python train.py --n_experts=16 --d_shared_expert=192 --init_std_router=0.00919 --optimizer="soap_variant" --seq_len=256
Below are experts of layer 2 (counted from 0) of a mixture-of-experts language model. Rows are named router (the router's row for the expert), gate (a neuron's input weights, with its number), up (a neuron's input weights, with its number) and show model dimensions 64-127. Each number is 128 + 32 x the weight over its row's rms, rounded and kept within 0 to 255. Numbers have three digits each.
Before each expert's rows: "mostly gets" lists some tokens that are sent to it at least half of the time. This comes from a sample of Wikipedia text that the model never trained on.

# expert 13
mostly gets: "|", " |", "===", "-", "^{", " −"
router:147134113100106149149110157130119117079095065100122153093133090153101112127154127161106199119066142128138140150076173090126144087100157140142109151113152152153080112112095162081111128071132130
gate1:107102121192133179136133158097181127072147123115116150087093120113122138176196124098116162102146125141123093145130100155098146088149134089113151189145091138125173172117159143151151181074024134
up1:115120132202113196120146143098169072071151150117144165074103121140128148185161102066117155094145131135110102141137129136108151146171172101128134187151104126143162157153128136100136158076039096
gate2:093140116129096171140133080151076197159130119132119080086148131112130149132152105110142133131043162134118140134169142133099150139144115084116158091157069098151065097198093138118073138125096071
up2:073181116109113170145129078132052176174139152146106108116145136105153174118145096119181126127038138111103125090202105150111173118119090066100151096167082104120005160151115146151084143112068071
gate3:144094149134114066188166128083078126151162115131086120114133153172136090171128090110094172147133064153064122150170128133155156172115172144150158144101111096099082114078181107136153156090139142
up3:076146145103156140148178126111109124155176142131105099078110105111158094151129090102107106129094075187106120121122093138129053164112120127099133139123170111076063093129135076144161107156085124
gate4:097141112150186101171163126066086143156144115112148155079114167152130119136115065138157114135153097172085090163136105129134106135088127121161161125122137082083059130159180161157154154061098157
up4:098107098147056044190184114102105128188121159167099125118129191146167115200118121113138093135123115157093107168149107181137119163121150119120131121129139099131094103071163046106195150092142137
gate5:130156127110144062165156086125071143128108131156084103126075154093123102156182110082202180213134109128101100173139108142120092094087090175122150122159093125116111120176117101086098179123099120
up5:139158083097122092152157103124074140125083128161085121140068150117138093143218085111225200221133099138114097181145113142144102111102104181105166126135092147128117091171127082099116161122098134

# expert 10
mostly gets: " Team", "idae", " Club", " California", " Cup", " School"
router:140136146115104117135148065108185118143138199157175116087127131141109118170126135098147125129114122106108093143112144113175100142118113135109158096121160089125093122153193197143071144126132043
gate1:139121095175136121145107118095135152125066137116116095134083200107099091160095164172141146128086165143112106096105106181078109088124136150172174124096142021102068175128112128102157119105092111
up1:128101088163183102125111127126133129115091131101087145116114212133075102121094113175130160142115163134115096084146147159106103080128133138160172153077130026078086134130128135138173140103069128
gate2:099128204133139110147105124127137212155206121112131116119059121137081161147149096096145177091113118130128102097120129122195142135120147180096138106066097092088078126109141114093153114109093170
up2:102136209129152123131104119125108182109228121116129091080071084129084176140155084110135155069115133145142103113123141139170151107100113183084135095059087112075072095159119151074129133115079173
gate3:052144127133134153138126115108113173131156085115120080123150164097118083099085159117159160167157118161116100107191114130079130108078095153112158110081123130129117124098145132074119084097143157
up3:048137103130105139145108103148151180097196081132144050110153131091113101095080163120126183151173091184108087113183152116098096097136076145096140106118155140102120102083166148108114094122139187
gate4:151152146109159141194205136084076112058176079078081131125142175100124046164113055134127134130127110122070133137087145179191141126131175133140171137085102136113074104124088095127175140067121133
up4:119110131142146122182163148058107122121130083118056134116124186105127078144121114163157105131135088148107143120134106200148100136111153157135174124094124078096102124173122129073153160084100160
gate5:108149114143100126163186081111099173129194073091120184104164152176117122204093104161113092121086114131061136093117132159119130107114111154155202153133093090118053142103160160086167168057110121
up5:080105099101157133177177115108076136073135117098124184138142180165143102194084071120171133128085119148050115096134149146128152177124159150161189160144104095061083146082164103105167174074104152

# expert 3
mostly gets: " new", " University", " American", " United", " National", " Total"
router:134153104096132111135133172148161101130146161122130119093145159107111125152167112117133170128133127134127035132103137110124104095172116156104140092062146086147119143162169099126070131131160054
gate1:084096135111134172115118130088137113121133158073071134099162148112149131142069108170110190184111158165109132107114156141103118121144113145046163132150099107127110078123119162152103115113080122
up1:086110151108147130083115134113119098140124170117082111087133131116105185111100128165124137155101164144123139114141175152086149113128087117061153131141101113133109105138098146142096097117051099
gate2:139117117128110139132146111121147129182194100133114075103128119186132142149100073073134153148144146195096086135116142134081167159154151123126155146126084140061157126102082115075165154150147135
up2:168139122170121138137106114142170109218198147128144083085131134175138174153077077114132131134170160205111080142130123114108157150158129137109164126092107127081182134128135146102155142140166150
gate3:086160109130169091133143081113130166107111123123085130163143116155152124093167081080148161133156196119099171134141137144094125113126136016207172162111118125057166103147129120120153113134133090
up3:110148079135148114129143121102115141123143104140127141136117131124172127107145124076162194130136168114088104178156147146102137095137139050163183138096088123038219100181109151093145123132097072
gate4:136141163172103159138152138125129136176104131104086124105105174118093133181084074175152099162126174191104110140146084179154179146106128076130169180103096099123131116181150151102128181102119129
up4:130127145141169185137168129088097162137121121137095111117088178161087116157103103127121108132131168154074144122159118133136113127091115130132219130107064068120105101126166146067126176097090099
gate5:132120171161110133191180153122095163136122119138113159089128103206039116156082097160167125184130099184057125152131095121162121155097150125078165108121140099091109071126129135074162145108121068
up5:104123097153133124151163122145091176128152085174127171098146117183065117162080155126134094168058117143062140154133125166151193103109114135143190150139126088153127083132146138101181183101131154

# expert 14
mostly gets: " R", " M", " S", " T", " B", " H"
router:086174114127133156154160138122124128079146096167144147089122115075128095180173135159207123186125077161099057155118131127167132109146134170083094086109119153173143098117198184087170126116076144
gate1:141130161159136169118124099105133129102203159120054163095054103160140149166055097134157167106165126108138144088099087160105120136138098087108099126176155133115154074167112152163153127117108121
up1:126109164184151171110088101106101158123207137111051148092092111144144163156070090110181117126141117108149136100121105164137146133127093111127116126143145107100148088162075121160187154115109125
gate2:161124180141164134158184129127116150121135139099155132109175130200103134148127046093103086097160102132142111174159139130152155145064118135148118168072106122104065150149123167132077128119129132
up2:144178176143136140135146187162129141141175156123155107102167108175117128119131040090142089112112078160153105176177172120139132142105096183098121142124127159114065128140105182154078101174146135
gate3:143148107083123162152179181102122114170145135144144101085143086162083170130088120147199069124152131132136165125133197133207121155141128141137110137116128102130096068151053189222111120114138132
up3:164147103058114138107117183142126090116094149143123159198136105152117138045071161111186107126169103139118173125098130155122120165173138143182138125119158133158067119091133178114132134126136153
gate4:143162154095162106230159129143131134128133130180140093050152162122065107166130089115144106140137149153088107104140101113130119110208118149097157155131102095111106116159133140176086126102132102
up4:154153172066152106251184110140110127119148141163143057043159143123093153181131083109127135143179135196085124110158105101127115115172132164097165149140135070093108091123147141192092129097164112
gate5:142067121080130117179172135126085115112131109072126141085159124114135175094244145187085193194062082142105133140110117106126077124131082179114085124115085117126139147140107102101140131143112144
up5:137067122108133119164178166124084099138119107084116141081176158095153166123240126154076185193062108142108104145119103118128090095105093176121095158124099119130142159150144126085128129124109152

# expert 11
mostly gets: " Z", " No", " Al", " V", " f", " U"
router:154171112119116094133130136150162122136113147151129161096161141187121129152152144185110138144096138173134067178063120111209112119146182164097105125068160078156124146117201156128103102130147044
gate1:197089151100135146126194097122154209105166063185170101138146139099109082142109091121123090132135087144129128102156120122121141122114094185122122098134140066129149094112173144094082166133120144
up1:143108186073103164163183110117120115153151095126131119111134160144108056180139097115128154131136096143058162086153151127127137112097129121172124108144131098120107063156149106110106215120115146
gate2:120131161158135119200174183079067145201151144147106145114158185114087109198146104175153121189124121167100108147159089166146166127117147114112171137115074142111096153125074121079167156098133138
up2:118118148125102143213137124102082113176115150147100177106131174082093131168140130159133077215116148141112138118155111144170120138089107159109174134127145149106098175139064145075158133094134106
gate3:060109163103152114168157095133093140126180124072117054101153128094095113148129090118129125145053126139079127157148120154072155101136146141123149139145088068125127120120144143074127161112106151
up3:110101178135144124192161133085085152142177158104114131104174141148068090160139153119123082150105128177064128139125148145116116105086145103132162114109125089104153154081170158102133164103117071
gate4:098087192084183173150133110117100120132104130132115099083119181166104040111112116084142116122147094161082118081115099180102146102099137122134160099094122082087080143114132189109171149057078107
up4:148108146108107168141185103125110099181135099076065148094109177108123106166133100133089178183113072180120136066140096191076133141099157122123131151142139096121084142144096141113133154072092121
gate5:098112199104127129153129118066081174134186113150083143120159168124172141122053085122117124192133060157145109132180107118125112126114082146146160141142140123107100100086080113130139145111101139
up5:105112166103144084155158098130109143165203133094089116115105141153141090132090094140097119123131099155094164141185119137159178123068115139138110123094140128109099131120158181101075164114125110

# expert 12
mostly gets: "\n", " of", " in", " for", " |\n", " at"
router:132069121119120143114131157119171133116086105193137210143140134171108104108091111137154071147110207169114150090129039158132078135071127068148141104089165190133154126146202139120135109140137137
gate1:082113149200137133092145162096161143062133178162108141109165120168131134089105033160099122095147174151132149160138088171155094122209125139121130146123143158114139121155146155172183149108097126
up1:094108152181122142123167151087136130068150180167116132092117140180133105121159003136131150137114164160105120153121082169185118132191181144108136148134151144076133094182139095164164144105088077
gate2:162139178188035179162130100123128138115173119117111183115148107124121128158127102100141142116122076121129078142181089130107114077110086149145150119111111118122097028138131126106089135079143147
up2:155146171182051199157142121137152128121203104106119182093151129107094116164146105101145174086118090125113099134139105157105128055122101140133148108115103126125119026170173122093069147074100151
gate3:117167097076113174130131075157101157169128077071191156130103114138097114107145108102049110160103169103175147146157131125150106108107150119105146132164169156139099145136130077101127186182194194
up3:105163055100144127125131086164114141141150101054169143091096103138111110127166132077046093157137160097157124116194066114120124082073150138088131114093101163142115121096164104076133165155164185
gate4:123109165123126157099150096126145140092138143120090160124125160110161147140110145068182090125150110179097141123122140188102142115110167153104163143122088140103102119162136152115121151068097154
up4:175130146135134094110131144147130188081102144105080154125099167132086179125057123151214158149163137120141120099118132143086136102139068136118142137098115148132095107118164210157125130094131150
gate5:124100106103159163109141157123118180120126114130120125121114133168088046162134077192088106195158146126122126112165071131105182163173167117166126137078152137080119134184106179108124138104100154
up5:153096087096184137087118175117156204096120123131151138136084126154145046138142105203071116165173147102120118130144091119088173164206167138159144163100143139068119103178075187109135105120101146

# expert 7
mostly gets: " name", " Party", " album", " species", "ations", " members"
router:137158132076173078156132174149173114097159155193154116144156136138165122158138114157134122121090145133126055140051159122209131159139203184112164119189185106122105126126125097099058133143145098
gate1:158166128195163198135112158134107127121203162121073108137167131134129146141104108168140152154100145184132125058151097135088129151099150096205133099093069120162128135124125193174151127115081158
up1:129143130161126208149110188108084087158174169145071167123108140118133092147098101190097164136125109144105074059158103142118118150054148096200125105094083123159101135100145173128164146102053111
gate2:070106125130136087146126097107135069161203165136121150133105095145085096090173093113201079146092034190137109127110147186196143119148121149143113112197145138090123079048086114081160120139169146
up2:046110132123150083154141108090140095150178173112106145138110093121094082098197086123197084136067075205135093140152131202162154125122097155139139110179122131064116077116138117104172124122162160
gate3:142114159132097140117114062105146151086181135157120141064106098085081115162120172107101143103117033096101131140093119136099128164130156128176148098015098134134067189168156131113120144126108168
up3:125122170136085140128123062103126120066216115196134163095136108061109108154111174109116162112163055076096166157125157159128147148109143171139157148070093126145068145161141143135157159109108154
gate4:112108174145144103163201145100102151172167113112129154119119154123116078151147114156112127123139137121084150160149107152102141104146161117158121153071092103108093111146153125072131194054110160
up4:101124175161104115178204172077110154120208122109077163110104183127120088130139125146114149122129140144074164123124130128103099128118140138130105102047140090120126122129160110124151192069110136
gate5:135160145133186110169173110112137101106180087128083118082161236142166140167101080108164143113096129153098065128116085147080123126080094116107104103123136152111121137160165134144183182110136123
up5:173159145081137102138176115121152116067199073138082146047173212157153151135097066152125122097082150134102082103144085169090120098076099090091080099129140141113124157144146151144169181114128110

# expert 6
mostly gets: "5", "20", "6", "4", "9", "19"
router:174132074131094117159143110140195108154095133102118129135117140129082155170134144116103118129088151153115048144069153109224096147143148151155122132117149063135208117129162123111077133115166087
gate1:155097162159140098144151164073121145186130205097116081099167120106136130160169130160086172142113121114102116111144118129121167132036170129161092074110100109112119111048109133160087162127118166
up1:120097173124151107136121151091137112172124189129138100113168125101158137151163087137081163126108136101104120122150147102083183152075129110159102098108065122126111090096134150155101145138140173
gate2:136098155182074204150132094110083122141203140152099106138104173098157071138145148085097129127105132098129102098109138142144142104191133160151141136203094119141156104220119142077104175103120096
up2:132074137179094186170135122090081131136184111148084122126113176124186084146155133122079145130111144098128119114110152151145128143176140174160134120173084134123164108179113156080137180109133095
gate3:103181125162090124166113165133137181114144144151113149157188141116148068122146126100109130173131158106085159138107129166160158154127118172130126100133131169137134121121126155071165142142121136
up3:099163117136097117167108165135135164132130145112129110156200117139147101115158134089127120175117163108112168116111118169135149163142108180121118096147137195123117103117109156098122145144148145
gate4:117145159088107133114103146131114146174115137094105137074111134108105128123134176148213154160146054100101103141175139077068130105109128099145120194113092097088125118147118127159166142096107150
up4:110110150094092154125090122131117149154104125077110148084115104107062145127146163173178127136116070134105132142158173088100120110105134102101129178096086092126133121178153150117132170093095139
gate5:108060101191178137184120119100146116114151151114121131164145122139146089065110096155062115180130186118113095119121093129092127127190158118158152125109170066107123096187105136119103105138104125
up5:089108131167154141182121119123118168110175147092133148122137138133143096081083128135091137158147168143098048150127134123104123083169147162127174161114187038091122132223110153128153123107111101

# expert 15
mostly gets: "86", " km", "83", "%", "°", " mi"
router:141149108111096109119138156130170135151116186140136206084133141149148134178172131140097129131115141166127093185086198101178129143138165211146136111138145105134132148157191153121096079141148055
gate1:066130162104175138177152141156045084138159104117069136085116176106129118151084136093157151167121130113082155091146138185118123091073167109143160099114109101093137099076133130091088197092110122
up1:106118168129209091182139091067123126081169108131059140130106140073097113155134084121135141190132126092092103163126123145090113129071171124163184133129149085049132080049151124095139195103088117
gate2:138144159077115127136124121098132084071174106076118123136106107045161112109208140115096141131128075152102137112126176126137132186097101092168153108073169120123160143155194155149150109133088158
up2:102127163093125122151114097102089094092155092117118129129120116078175135123192142099117160142156096154084110123140114135104143231066077088175130143075156137118099125156171152107168109118115170
gate3:140128101181097119117150140097150094143122108091136140148110102100126132137103084145159167137179068091137103104093113127136120193122138162130124160130128148099125187081104149145162160155090094
up3:129150150174118084155162160114096089156136163103156131098189162222136108111099115187148175141123098128089151093161138126173126117073156134073134136165090146076152135069088143111174146122123103
gate4:091122136176158158132149093074129190101139084156098141146120101104134072174158173093112090162132119099096144139127070174118171123120155058187180126079123102078137092140145090079144150117062140
up4:122155127170146159111139105103128149129132131176101119162095099077115096166153134106097088139159109089105109111156068184108219126116153070207158125087154119069134123154125111075154156107077101
gate5:107068122149139073124111203126119128139141131129089148106136154188123128115052133159097091144116128088153107126096108106167155114094146108120177158071078118075155157090170101122111114089141163
up5:095069144168134103130150189093104116128157117131085172117174149187109114122056120143088092155113130111151107099134104129162151126100142136116185163069084108094159121093189074084126122069092170

# expert 5
mostly gets: " USA", " German", " Germany", " moved", " began", " England"
router:128146100097122140115144104123165163129130185122152198104127155154126105160108135183110143124109116152141061118059167122156131132148177166113172121110174093125141122133170148133059101129141031
gate1:129159166096143127137119162089078135111133111143076116129136180134124125179126079075163196192108125089099117107119142164091091173119144163169178175137118114052124191061134128153162153102072141
up1:099134235088151092176170148105138100117146188146132135098096188142033104102102090133125105139118087167080151144158117190101091094071181149156235127099119082078115124104150123142155167054143147
gate2:107113155174146131150106112092104207117162125166141107176119137148094133129141155120095154144138166087111119095143111151124103101133029131149111108152093160176105129158092126098170111077132176
up2:102102139147141114158112112104113198119159134156138101177162137107132148157143162096088126157157138099081071124140085122125127120120087147134147117171109179167102120137100084100160139090100207
gate3:079113141094098130121134137122102214090157128123120190126149145117150097133113083153098139223198099134142102135092113145157135087045083114120170160093143116101104094100082102142134157101121148
up3:107139133105091130132124140125104197057166149096159177133121144144147100096127081192067124200191167119125081160068077098159146127069090111124150143055152122100102110130118113163138136098115120
gate4:098096161150154124186129115099104070093140113139069110080116142147083119121140116107117130128067079151084103129173095175116128134074130107169180082130081087107131130082135084098171174121094138
up4:115122147151121125210196088086113146116111117144110105064154182162127134142083113139139135185116128183079115123168116116117159165081093160114163152092107078076094101118160141138170154076137162
gate5:135157137179173150166137103101075152146197102039107157128138144100102098096127123114099157108113137158115149112128130138120149098143142142193143137171105137127076139088105141158123159124092160
up5:156169098160187131143090095106099156147180090066133146159103128098113137073123158109120116124124158155113148120111131123081158081142110149125128178149089168107125139107109163161136147159079091

# expert 4
mostly gets: " and", "),", " but", " which", " also", " or"
router:158126135112083082145126150115120116196112172103143115137104151131114115154145086177152146152137091134109106193085173147128184194144174131103093158131122079098154159151152113143106110121194106
gate1:142172182163137113151105080128121141138092112090084158129113135065114130164149114125134124114112091172041135128120130145120114185157089099111122209097059069124103138126196094133209134152143121
up1:131204188219125131162136126145053130111111093108106071119100169096087143145141070088113104153110099151045132143130121146102123235153124119096102175118097084112087105166178124110162128138160117
gate2:074180162171133157173144056091118118131151158179098070107182160137154099154060126189141149142115134139067048104147135141137102139081134169105178134111115124167097152095204132096137150116079134
up2:099191168171126140152109081054149145150155169156085105151137139116162076150066143165143153170123111123072068108099116146089095144083152140114174125093064143131117138127215114132135142118073115
gate3:136161214086140092158142156107078081161106125131119078125095119170112157131082115153187142150118109110100149088125023161109133160076193115073133133129111166134111142154131108123122135097120095
up3:132170184095138091147117133123085090185082145108131101108126124136135171141118146137201145176133090092111121116125037138112139161122212124069149131128105155114108157128133111136121113098145079
gate4:062124140125110104151178159067071121128096153191064110111162146099076176149164099128124130125059110140095112158105161171143158162118103122152158129188141074148148167109173139139125145121129095
up4:073136098140109077121179146072104112123133162192101108137146125104138166136174160145116173098084101145103116189102143135141167128088073106150148096165129120133159194113187142135109137145128089
gate5:110094155149116154154110165134091079133123079115084199108152144143092138131178112125115158131112120206114122161127140073133168155197171114148136108148123146137197170151129167134195151131115131
up5:120089141146108195147133108145082137151100121128113196101162122141087130118143131096090120141067114187128131165125136057112181151124138111142134132146100139163171153116113139119182186127103145

# expert 8
mostly gets: ".\n\n", ".\n", " \"", " |\n\n", " (", ")\n\n"
router:163132089106102134142187049092150178157136116108147107135092152171158078146117113202135145152124078053131136084104155134173124158144169174171097137118121097118138124143189067166140109113137095
gate1:171118137174115100118165110094118106087126075083052135144098164128165137112103172108131198159096040143128124129145095091052074084139122164128092140117080128174146118121126106178118147114153157
up1:156125124144133097143161127111099111103096125073080162152047140148142123121103107118137182170072064168111107150099143077093120106128131127153116129054074132150103079139148145140091137103138134
gate2:138065135146142104174150073081124163127123099115153116153098183132165105123116085131121145095180062092108154061152081165147085143165189186244122161158122103079091177113119107143151119105074168
up2:115088127124153136129162103091127151177101129130116117145027162094169122142123069130112094124174061124107134067177159169140108201156153148181123161154117136030126202181107113139153121140087162
gate3:098126147186190137169171139073140148140207166088127092079195167095052124147158051120110131118085151180100080090189103157149145152098181122089145125108130163133117140137188151114091145119086179
up3:115123119188171130145145129114143167172193151126140115077188134091052091152150079134091123099087124185116070103186094145147120132099181102099137098116158181135125172139194139078059127122113190
gate4:100093134143107163168161182149155051131177135168103144092118120160090138118150155166192089186116136112133120172139022088194162111129148091127150117090177114078125152155138114095156136144147117
up4:086118145154089124149182153143158104130205127176115129105146130136122109138164161171174141173094088138128102165117042110187180143137166087109149077154172088099122174117134093109166155130145109
gate5:160085186113114169156155111141091110147108185091095043136145153082105155131096131132133097148155153130104126063127121152121147142112138130099096125151140121113100145103105109108150159154112126
up5:162099168137116161135148125141135116141104172095095066134121134078092163130124108143114071156174153110116139080114077130125124144131142147124086146133154155162123147111102128114156153154134135

# expert 0
mostly gets: " the", " a", " The", "The", " his", " to"
router:056134100107138145076137150138083091157122105042129197133104129104084094124108163094163131084099159124131117143146114105199136140167106144121123126093193132123150103037172171097149115126110147
gate1:127081120148145090164139112134148170125184138193115149069130147149067117140126097141108113100105117132096077112107152154067123104140157169153138109135167131110157164191107139047101123128153086
up1:112091122117139072116104120144167151112213125173117119121167100167072119137141132126116096088121100120115085126109159166079109115137150145123134105107176140127172171208127143108096113142162127
gate2:163119181140134139138149050130147127166110102146151150080076151097128058120114079131115140152152123131117138156135080091101176118143157104115136202048089125110097119179186117138152130098067088
up2:161106177146107096124143083129146117182132128146151134064079167089120026110147102125124125152153126127122144167124090085104182134157180125105134214097155134088110168173170107150148129120089096
gate3:104149135178162128130067077133093113137153137099190170113090199048123097136149136100116179109069200123112129139124163134131154142134050107101117123215122121103124125186067138088172138159114111
up3:050137137151160130110111111113103136159144100124190127121087184054086072131164155078161164139075169115088119098135093164147094156127046111096120115162124138063105121161123140074200143150118087
gate4:097133145155158185164152127098099138138116137095106218063101202150127086153165100151182128141120150182080116165110121148093168101163189122133168131121117095080071113099167161151131134082091091
up4:129139128105111189165139107090115149109148059126100076147092162109061128151130082153133173177160114111124115113215043176175116079048137174127165135191144127063126111084154083135178180120084124
gate5:089084178206111087137150138106154078109167121147140154130134123162142120124112174132070113129147152137144169129112108085078144082101097157113128143124111128143168141068110093128115146122108191
up5:084113174184120047154161166074126081094141091115086180115119160122066120130143143130111094141101119149120151112101120065049173111110156170131125174100101107121141139125144064141129163114086165

# expert 9
mostly gets: ":", ".", "):", " ·", " include", "See"
router:145165134066145095130103142206078130143109179143089070103121159143123190139199151109109133108141144147128083133124165155118171095089086156138127122124153085111137140124060141142044115163110067
gate1:113128138106087126145124068089124133155138155120057159120089134089128158105106080171116093142097081189103129076096176098132104185134097092102132114131068106124053111155109188106176132117089126
up1:085145169118110107180127075079111117129123109143055145131091133111132131145091091169140134140125075156103152066099158102106119178123113122117115135120063063118038122096132152092156128098095125
gate2:166069136145123131153139087136148183131137101085086176128120150080138103165125160144165165163116131144100142187144121125067204140138108088120141141121077157067107117123155109108139104091135164
up2:119103124113089110117104077164209218135140121123137186121140178101155135144126165107206150126134159149123132163150155124099165129120109149124162154113117166109169131158147133093150088104154184
gate3:133042173173183166170166087096116112081110091064078167086063137116109144166147132110055109164121142142084120127114143106176187123109163170138164161118115066152116093131105134119118155073114119
up3:134075150173177177160159074119141108048095104089117160101097156131183180143143151101064126151110107149088118145107162124159183155110131162103154151102123067145089052144138155154077164109104171
gate4:063184200092117131132132086141131164093152176125123115093086140136145150119197133166082091126160145121137130220118065130105128099182038133087118170117072201077111151142094116124088146112128092
up4:061175166081087129166154068123152141094187152117145118100073154138160112127175167169125112125149130138122143197124060125119105116157110125086128157141079183077115140173138113127095149097142075
gate5:113128147122123140139106134166085126110105187204063130071158128141132084134088073094091128156148132149092107083183166148143148124071127071111147128119107131132105084131105153149109111084106133
up5:085091138118122097126104154118125111132115152179031138076130120148122075142078058111120138161133127144097098082184166160120128094056123102103144128068113133107129103124135137133084111081082143

# expert 2
mostly gets: " New", " Green", " John", " per", " Kingdom", " De"
router:144163112095089108138144142144158101125125171131138161122119154187157097159118145141131127161103136154144042136102136138202114125119208184084090120128175119150141149138195151132073114134163084
gate1:159074183180126146144141149068107098153162107099061112113125144143072066129099103106107096102117139173096129152110151160107134100128158152142190138044116116119076128138124142117103128103140138
up1:161061203193124123130156157070110106152161099132088132074126124133071052127082092125089071110092120184091129126089161172074149098123152139110179124101130121113099157173136122109108158117137113
gate2:162111140097141104126122091114126197064213140057103147157127120166115120164139106115144173108175129112102137132093142098110136107142126142082132127132050129083102113082151170078099103088121180
up2:183103126104191078120121066115110163090171153074089122146106112153100129149129144114179088104154116113082149091073096139118085165125104150082144094148055138084108154144178166097124134098104158
gate3:113096178146155124188143145098114121160108096093073117099150160106114101161134123159159140154103117166109144138122094166095126139132088137139168154100095057117096148109151105106187183088087163
up3:118110136120123158163193155099103167149166097158109092113174176146119101172068115110159102188075138085112142120130160139187112181120075111176168115146087065165080104103089124121119177086083145
gate4:098138182067111093143159143060079131101108095109108107095136155106103126154173128152123164168083106175108123083118119193129173175093117185084104109146075104102091083118104145126148131084106064
up4:120089223125129085135129187105094121102106148151101098150088158124095146132176026165141176161132115115102117117118131142103152154125072178127147132143100111100064056147085125100121130099102108
gate5:138067155134097162165205090157123136125115126145122093085202167120120129160090111142165141158091137136110127068153125155189172117066138140108168172082107072088151136137123185087121147121083119
up5:086092143139131119171152139125127108084141095118089115111155156118133089140110127140157127147108159115060151157155099184121148103119133131162170115112135077099120110144119150094131159090076091

# expert 1
mostly gets: "ai", "ou", "ari", "á", "ara", "ug"
router:137148132136134139130167124104161174133134174111134179086165155189119153179153134123107136111088119132106089157105157103154101157131162151168134070108170106091152089097208115136133125137180065
gate1:093096137116149167132146170083093154119173103129097114161125142144154101131102136124117104145093118142103159136114146156144093116094160123125156119133085084124090124156109085070178168102094105
up1:132120112148144130183164175091062144120190107119086125136162171144117134166095127132144105130104119157067125183155129197117104130110142166142170101108139103099049183149131126119172128075091153
gate2:096113130089188076146117179109130183152071145114107142128122154099117170131063191162163099138118116089101164142097102148165069116202130080148166152166106104125158151114161120093203119123123103
up2:096106160072149081154135182091119186168073139123127157110110167115102159148099148184142095141113157097097186162147110141149100084168115115152175168178091128076149149110124103106195134114099133
gate3:107163112141130103126163167158086161089125189080105098144163148113092105099126148122162115124134119139118151107151112152150115055118113151163201129167129100129089154086126177040126114135097118
up3:098180111105110147120148188184106187117122178071100080128178153132081111109109155114154121125118105189131165080150140115150078065138109165155199096180146086127114084104098187042099107144118116
gate4:166182148118149157103145105072137156142134166117139128082163130149089118130158118149147112101086163151129153082172148099107143112089157120136103168048114153127106125112188141097161101116118139
up4:158196151133163153105118102129162156148144183130157149039177141117087122106160165112144143071103138164126123065188147080133104083120146124127081137082176166180137100112237131119196102154135134
gate5:124118132088073226162154121132073095182161114081069103136153183127113109098119104156143136186117118146100159125098160203151139196134096111189194120118105139121099083165138142112134142107120096
up5:104092135134113085182152096118107133108126123150080091112104162133123077152133138111107109148108135177082108125128126166113171081113115115119179119097126094117112123173147083100127190086099142